python train.py --d_expert=112 --lr_router=0.000369 --norm_eps=1e-05 --train_tokens=417100000 --dataset="wikipedia_en"
Below are experts of layer 6 (counted from 0) of a mixture-of-experts language model. Rows are named router (the router's row for the expert) and show model dimensions 0-127. Each number is 500 + 25 x the weight over its row's rms, rounded and kept within 0 to 999. Numbers have three digits each.
Before each expert's rows: "gets" lists some tokens that make up at least twice as much of what it gets as of all text; "mostly gets" lists some tokens that are sent to it at least half of the time. This comes from a sample of Wikipedia text that the model never trained on. Tokens count by the router's weight.

# expert 18
gets: " he", " He", " it", " It", " they", " she"
mostly gets: " they", " They", " he", " It", " she", " He"
router:517515502494481548480530484510516505477479502506485464511496508493469523510484568510531475541466530469515457561518504480501506537492421529538496486485517491493501500522451470488521500502498462502487495529536519518488502505532501509476455517488528528503532473516461527499481477415491472522479503505482518476470533500508548511527483522548476471542522464538496537487504498477519491499501

# expert 41
gets: " who", " (", " which", ",", " he", " his"
mostly gets: " who", " whose", " including", "which", "aged", " include"
router:486501510517477532467521491536499491507476530491476475489497497498483484519519521494531517472507490465559467519507537484474491520526445533557494488518522486497493478484472492496561507444465463511482537503517517540537527491504528516492531538531541523497533494508479512491527493470475500505494494565495508451490479481503524483509519522523474548524540487556522494494505510484525526515494

# expert 27
gets: "1", "2", ".", "3", "5", "4"
mostly gets: "{", "_{", ">", "_", "X", "ES"
router:471492501491517524497499490498536486520469509504460485514504486491513485501500548493502496500460536472526474548527507501484524491505445550544481478464537492529474502509478487484524500488520489489518509476535505516515495452531502465480516522456536524512529486456518468500489502497523509527466454495504506470493526457526504488554509466474478512517526476528514510512468499486517507484496

# expert 9
gets: " in", " on", " In", " for", "In", " at"
mostly gets: " during", "In", " During", " in", " throughout", "During"
router:503507555515510496484549494557494521505477511498521505548526498504493489494519556513495496498461530469496438511462509497521528486527467569538524509491456494494498503482495509502529511492478542469508494525486517541493504494498480512480512495483492529485506459507519497459479500484458527533495463526468484501498516446508514522511534529488495517521512508516497509501471493499519496511517

# expert 37
gets: "0", "'", "1", "2", "9", "8"
mostly gets: " emphas", " want", " ass", " perform", " learn", " develop"
router:501517554525502490475518483523466510490490465524499488491471542512522489487514521519493492463470513507515418508516524502492502508494426543527516494451471475498484498512440465480523495472470498513482513499515461523483501487468515453490494528495537519506513523493481458479512501534492503473465478531474475468470500470486504468501479485555476524548508489515548510508507525516519472492505

# expert 16
gets: "0", "5", "3", "6", "4", "7"
mostly gets: " professional", "round", "minute", "team", "weight", " defensive"
router:480485491482476497462545518518512517445479512500506482505484491474526511486449492492475481513482507526525518553514501472524486540497476518515549493497523486481503475517501454509530504491532488463485502521487476545534520507497503513513514499512502466532533514523489493439506507493494519520490488516506515492522487496480512507481487530503507494478547496494516550517504513522498509491472

# expert 4
gets: ",", "4", "5", "6", "7", "3"
mostly gets: " century", " BC", " respectively", " centuries", " Olympics", " Illinois"
router:549501514492466469527499532538509536491483508531474515485494516513509498506513528505509500499502530474512447508529534490505491520493473571541484511506536473498453509502512487476552488403492490473484538512502485487498504459507477480495495519525541486472526491528486502481458522492503487501526480523489495468499486505518534525476500480486498471510540510511534530513497477478503520512500

# expert 2
gets: ".", ").", " John", "\".", ".\"", " David"
mostly gets: "\".", " Robert", " Chris", ".\"", " Steve", " Dave"
router:511497485502468503500521487485507487503460524532497475502521486507535489508484516528490470484490524478509485500459499489510497514539445537565503535520493484474489496525507518495511490491510491494497493469500503556490488508498494484495507562472533471531544494493494470449526516494464551498512476497508504484530509515503524499516471492530455481504489497524510524460544524480516517495517

# expert 21
gets: "\n", "==", " =", " ==", "===", " |"
mostly gets: " ==", " ===", "|---|---|---|---|", "|---|---|---|---|---|---|", "|---|---|---|", "Personal"
router:520453494496441499521532494537516519464469506522501472501490536501514478486501528483493467539482528473509481565492535466470517496518446534529493518511513496493432529467477492491546500471496497490516511499500478501546549521520514476479518531503479495521532471501544456464516541490482460530456450526441501476480562483495475462507493525499513521504519515529482535483485517521508518516514

# expert 22
gets: "\n", ".", "I", "V", "R", " US"
mostly gets: " FW", " PA", " MF", " AT", " AR", " SR"
router:507476475521461536490537493532496526490490480523471494532507482506491509515497532479518490490474513486457478562499520472478534489511480552535491496516508463509489516464507450540525512541486487456492481530567528511472532528521497483512480512495506509479523489510491536498459495479451544533517482488474496486504490498507505486473504525488501481485468493528494470558525493480530535504482

# expert 57
gets: "%", "0", ")", "5", "th", "4"
mostly gets: "%", " sq", " lb", " mi", " million", " mm"
router:518463495474474539459523495518498510494482521517503483473515545497510468518482550490505498520455503508497476542488556493524512502528456513535501473495508467486476499536490490507544504484498496519495522471515471497507474468472475493520518515472526511519510489501508500485530482485520503501501474524457490461506491472535487484505527492462487496499540523493486543517544513463497507505480

# expert 39
gets: " |", " to", " also", " would", " not", " can"
mostly gets: " would", " could", "|---|---|---|", " may", " can", " eventually"
router:503513523498479491452556499518497561514473494511521497517492529492514485477517529500493529498475507506480446504510513466509512513466419525527467482518479469466459519482488488507510531473476506483500540508505513524511460509503491462487484483470564483501524507486502497489505493450484472489489428534504500469487493470494500490544496498529516514519517490540528547465510496491484555445495

# expert 34
gets: " ", " |", "1", "2", "3", "4"
mostly gets: " Decision", " TKO", " Motorsports", " KO", " €", " Racing"
router:481486477495456522455524512530474516503456517505464496514502526485505530500448551519511483477484532450538473515515505505511500495484463582558497476498520493478473521500482503480505509478530494451511491530505485500520536496515512486498467509461495508499537531498486515463492471475517488527495474540448504497522517498487507496495462516518514510481490469555516499497492500466493486526495

# expert 12
gets: ",", "2", " |", " ", "1", ":"
mostly gets: " shortly", " Later", ".:"
router:490511481531474491468518478531513498457467521503518492537487519506492492521519535465522472491483517541497428558492473476508502516498482581520519518506512514477489501491513484509545506467490470456504528503508498505503529452476506496468503514499509546495536493504476500426503504472502507509546481526545479514512543485497477490523513511472495505514536512533526495468482498471534527480502

# expert 51
gets: "9", "1", "0", "2", "8", "7"
mostly gets: "See", "born", " See"
router:457511480514450488499524491532523500496472484539462497521453516497505503510536538499496471484486517503526472494471525476478500491511411558557476513502466470497483459491488508468523544439508519512526471533502495520493521476500493468495492519497492508509547519501533519481517489460483471497493477535483458519456524494524511510516488540501481543489506470544525499510521499515528507513509

# expert 3
gets: " \"", " new", " his", " two", " more", " no"
mostly gets: " modern", " original", " new", " western", " northern", " medieval"
router:481499472528533528463536510517519533509460511487473500519480521536529542489495558548489512532475517475566492514479514504494517488505500563571473489510525504491478495480494506521527491470443456483517500511502483490510491492450490449512507465516513547537539471497485496474503521486486473503497466530517498500519526485511544528553479528544518498557567483535485513465493539481505537528468

# expert 7
gets: " as", " the", " with", ",", " of", "-"
mostly gets: " titled", " like", " entitled", " called", " Additionally", " renamed"
router:504508481502470505483509498476521528534479502504456496572488502498542491482481504510491476469519529478505472535498510534487509517523432528534443520488530447512437464487527488481547481444492460496476520512515482515523520481508502500481493514466504522514522458497478521475526510472469519535467488550446502485492510492499505491502500473525469543479566475571516504547525487514499530507503

# expert 61
gets: " and", ",", " of", " a", " other", "ic"
mostly gets: " social", " foreign", " sexual", " environmental", " cultural", " political"
router:493469506510501516480534503500503524536485503481491488547479516511534516501458524511490499516463507487490505506517511522482535509524474524557450513494516511540504485520490506518573493472496511513513509488522514527528497524488496462496464534520492499525523482478480498442497504490492499536495446518470518492512528482513523548512503492494492553521527519530529489525494469499531530501518

# expert 36
gets: " the", " that", " from", " of", " in", " to"
mostly gets: " what", " This", " this", " such", " each", " These"
router:505478496534487525429534534462497546480463515521474475506529539483493502532505529494471483498476526460503465544480529532478553520494502575560446497502452508504489512454464505511547502476522530533505520522498490507515518473497513498509502525497519533495547504506501525450521491485471494487538495549435523472483495469491486527458502496467478521509519502545467466503506486505486497500491

# expert 42
gets: " by", " for", " over", " a", " at", " first"
mostly gets: " mid", " without", " newly", " right", " upper", " semi"
router:477471498475532499485527540506505572520497484559530507512490531521477524503489547513495509486462472518553502546496559462464523534511452508492522475536490468504471502478463528483536538488489530499523510481473499498510534493497479499502518476512508513489530484519493490475500485465504472554488464526491482495510526498471497519491474493504501500507586479531494525473490506515533555535499

# expert 43
gets: " C", " B", " N", "S", " F", " D"
mostly gets: " U", " N", " F", " C", " E", " Q"
router:495471498468469537516524532508489512498489521506501512517481472497534492492475576523494495483472491515513466556506512450466541537484480557521474491492510453460489451511502508452515506521484527468510535521525508493510520481503452494516479495485521516495529463493515488506492484485515491493530484509474511484519484486514516519543520489525488549505517506474496492541493501474488484494532

# expert 46
gets: " |", " by", ":", "-", ",", " of"
mostly gets: " brother", " Sir", " AUS", " ENG", "featuring", " GBR"
router:496488530516498527459514476510513520494463520501483467555477521488527477498491519507484474525514500485513473565490507491477502513555435545577489508476486476484494496481500493525582525477484446458495490505523494510553516491486488496511538473508534472522553502506510509463530499502481496510502469514492510485533535512495539508519481507512519534505500498545513528516494502510518509507483

# expert 5
gets: " was", " is", " a", " were", " are", " be"
mostly gets: " became", " been", " has", " become", " was", " being"
router:503528494481469493496503488523519501493495468492495484529492492484518499484474548482535452497495483471535469499539475512524552507489502569567481498506496484511490448487527480463570458470494499484496501472505538513524491484474461535485481552476520482504523488500496496496481487494516506481478513552483523515515501505501538486501482502484520519518528459576475507478490512516533527502485

# expert 29
gets: " United", " the", " New", " National", " South", " American"
mostly gets: " Angeles", " Royal", " Imperial", " Ohio", "United", " United"
router:470478477480472473463513515558475518469454488490471523500495547508543472469487509503505499515471493482537489515455534485504516541550512511533496524532486459480465478469532493474534479486539480519522513535541494498502496477530472493501470505448528508479506497508529473413514507435472493533519481514463511491541484494498522518543484509512463485506511489531517513493539506505521504504464

# expert 20
gets: "–", "1", "0", "9", "2", " "
mostly gets: "–", " chairman", " professor"
router:515552515496484550465532474492490504486464511508502506490520547515517489485504560504484452508481543488513490577498516483534532481488421535547493506488527509496529510504497456486522507457492528498494508506491497520533480499511497515512469518493497526502550488478510514467524505489508538549486499512483509458477527495517482514503508490470467499538520487556508494483510523492517482492470

# expert 13
gets: "3", "2", "4", "5", "6", "0"
mostly gets: " seven", " six", " nine", " five", " four", "Two"
router:505499491498507558496509488518495463505488472485480490568494504474528504531505565485508506490477503497479502533490505520502538500490420551559527517469498499480484471484497502502611496470483508506501515477532507506465518497526463516485510507470513480503547492519512513489464532446494499493507514534481482515515529464494550510513523505539496543486594488529471491488478475511545511491490

# expert 1
gets: " |", " ", "–", "-", ";", ","
mostly gets: " &", "',", " et"
router:505507509517500515484540490487488578475488461533510506528516495454474546482508545528474485473490492484500438576565502490476525524521484525562468486481472467511510476502474524502522478486511478460535491524489490496518498475536461502520464549505529494516537484541490492452512517516532500507505445509478509472473475478485525502503495509510493522542510515515510482492501482497500524512510

# expert 6
gets: " the", " to", " The", " a", "The", "s"
mostly gets: " the", "The", " The"
router:526488480501480529495521480491469533458484521488532478536516526536514496493494533493473501480466501491496467558498562494499502546489456589522508497515498510474461456509517525507546492522496520441490494517512494502511507478496539475518502518470519499515527510489491486442525512481456491519528469576456483458492526470492509503489512510566478474527503496550529498526501502496462500499487

# expert 31
gets: "-", " |", "|", " (", "\n", ":"
mostly gets: " •", "°", "″", ".:", " (°"
router:521497536504479509483535476499495500504463490570485477511523492501493496520438564542512471507518513510503482531494504511452521495510485546501492542546472468497488459481472474493538510450532524454538525557560503521512508483498518486507470503484535481487514503483489528474507555479488506497465517536499494443503520474536499493525525515535563478519529504548521506484510489516516496524472

# expert 8
gets: " |", " of", ":", " at", ",", " in"
mostly gets: " @", "featuring", " attended", " near", " against", " →"
router:531521525511514520483520497541477534516476507518543499519506487501480505507507554499526496512476495515553458531502510485492509491550465532566529518469445467473476461472511501536576523429493489463491481505520508532526529499498501464500521489507517499488521521495485488458528499486502540497543502538492511480498499464510512503504480504534555514514492483520481497545527509490529512524482

# expert 54
gets: "-", " \"", "=", "The", " (", ":"
mostly gets: "ˈ", "น", "เ", "ง", "ر", "่"
router:436485487485474509489522479503501520507481500517527447535507504488480542479502524461516496495490520469517478512509497519509485488473447541556463513493496490498496466512503453499523560445468501505518481516536489520521520462495484472542499496497517489538495501504528523492517536461501512499510478537458511503479568470513519519512499521476478496490556525542547525510497496530507510528473

# expert 24
gets: "==", "===", ":", "====", "=", "5"
mostly gets: " Outstanding", "Best", " Best", "^{(", " $\\", " meters"
router:492486493517498493493527526524466482484478537468526443548543484473539493475454508528495483490491511488516483492478518486507524521521473558540491489505565470493466506478490433521530469485483469505512482529564516539499485513463482452483480538472529488466512511517499532448512489463458504528476497523490515474529510498509533474497486525531508542499503536486493531482529504535529476522529

# expert 49
gets: ",", " and", " but", " or", ";", "),"
mostly gets: " but", " and", " although", " especially", " though", " particularly"
router:505492512491465535485517500499493508484481481495516460538465509517490486496490540495504522526576510500509481503517488475484524534522467521536517453488543499509473479454539495505543489429486486475505507507484487465506543497520503453498501498514546527498503485482495480441543541501517493513498492512497503463484492452511489502497496516507459510496523505500497493507472488500511532494479

# expert 14
gets: " ", "1", "2", " March", " September", " October"
mostly gets: " February", " January", " October", " March", " September", " June"
router:493516494509508551497548482511509509511466502511496527517511542461493504487479561479498455512484513536487475500495508481518510507497437571537488499486511539495484460517488500525544530493455522534512521499551507510504490472495448468491510493466517504526536504478526518468500497487515468499526462519437506523499507483468476509525481499502476479549541504547519473523531512498531495456530

# expert 58
gets: ")", "\"", "'", ".", "}", "′"
mostly gets: ")", "]", ".\"", "%)", ".)", "\""
router:514506512501483566480529499474497506499497524537521505519493511469488503540495554480517464505494528463497466490507529482460487513508475523592511503489501477520471503480463497491516480436515477467515520521499517505542496462462507503504486515506491528479538505491511512461463487486508505502508487472477506418493511488503504498486489524491487524474478508558524546495495533554496497488489

# expert 26
gets: " of", ",", " with", " The", " that", "The"
mostly gets: " where", " Although", " Despite", " When", " Among", "Although"
router:504493513494509531452509489481488505499474529517487482551510482486494505496498508508487482484449508483541469522492502507511477529551421534529486554482506474490485521519481467511564523455514510478490516506505496524491486484490474486477478519512524498540535488514527509483552497461481476526501489547509500491511477507507500498515481498524487515498539495513479516489468454452487516535477

# expert 47
gets: "|", " |", "-", ":", " \"", ";"
mostly gets: "|", " >", " -", ");", ".;"
router:479481494513498507471522512513495568491490472494489495567493492523521500496486584504479487504483524482510465504516550480478526503480496542558459516510476502471450472507464518526512507492482499515498515516526466523500499445522505498521459482459539505507523509483523474451513497461488496495480481531475515484512524467494505493528471503517506480485533495528499533515500483524491489481483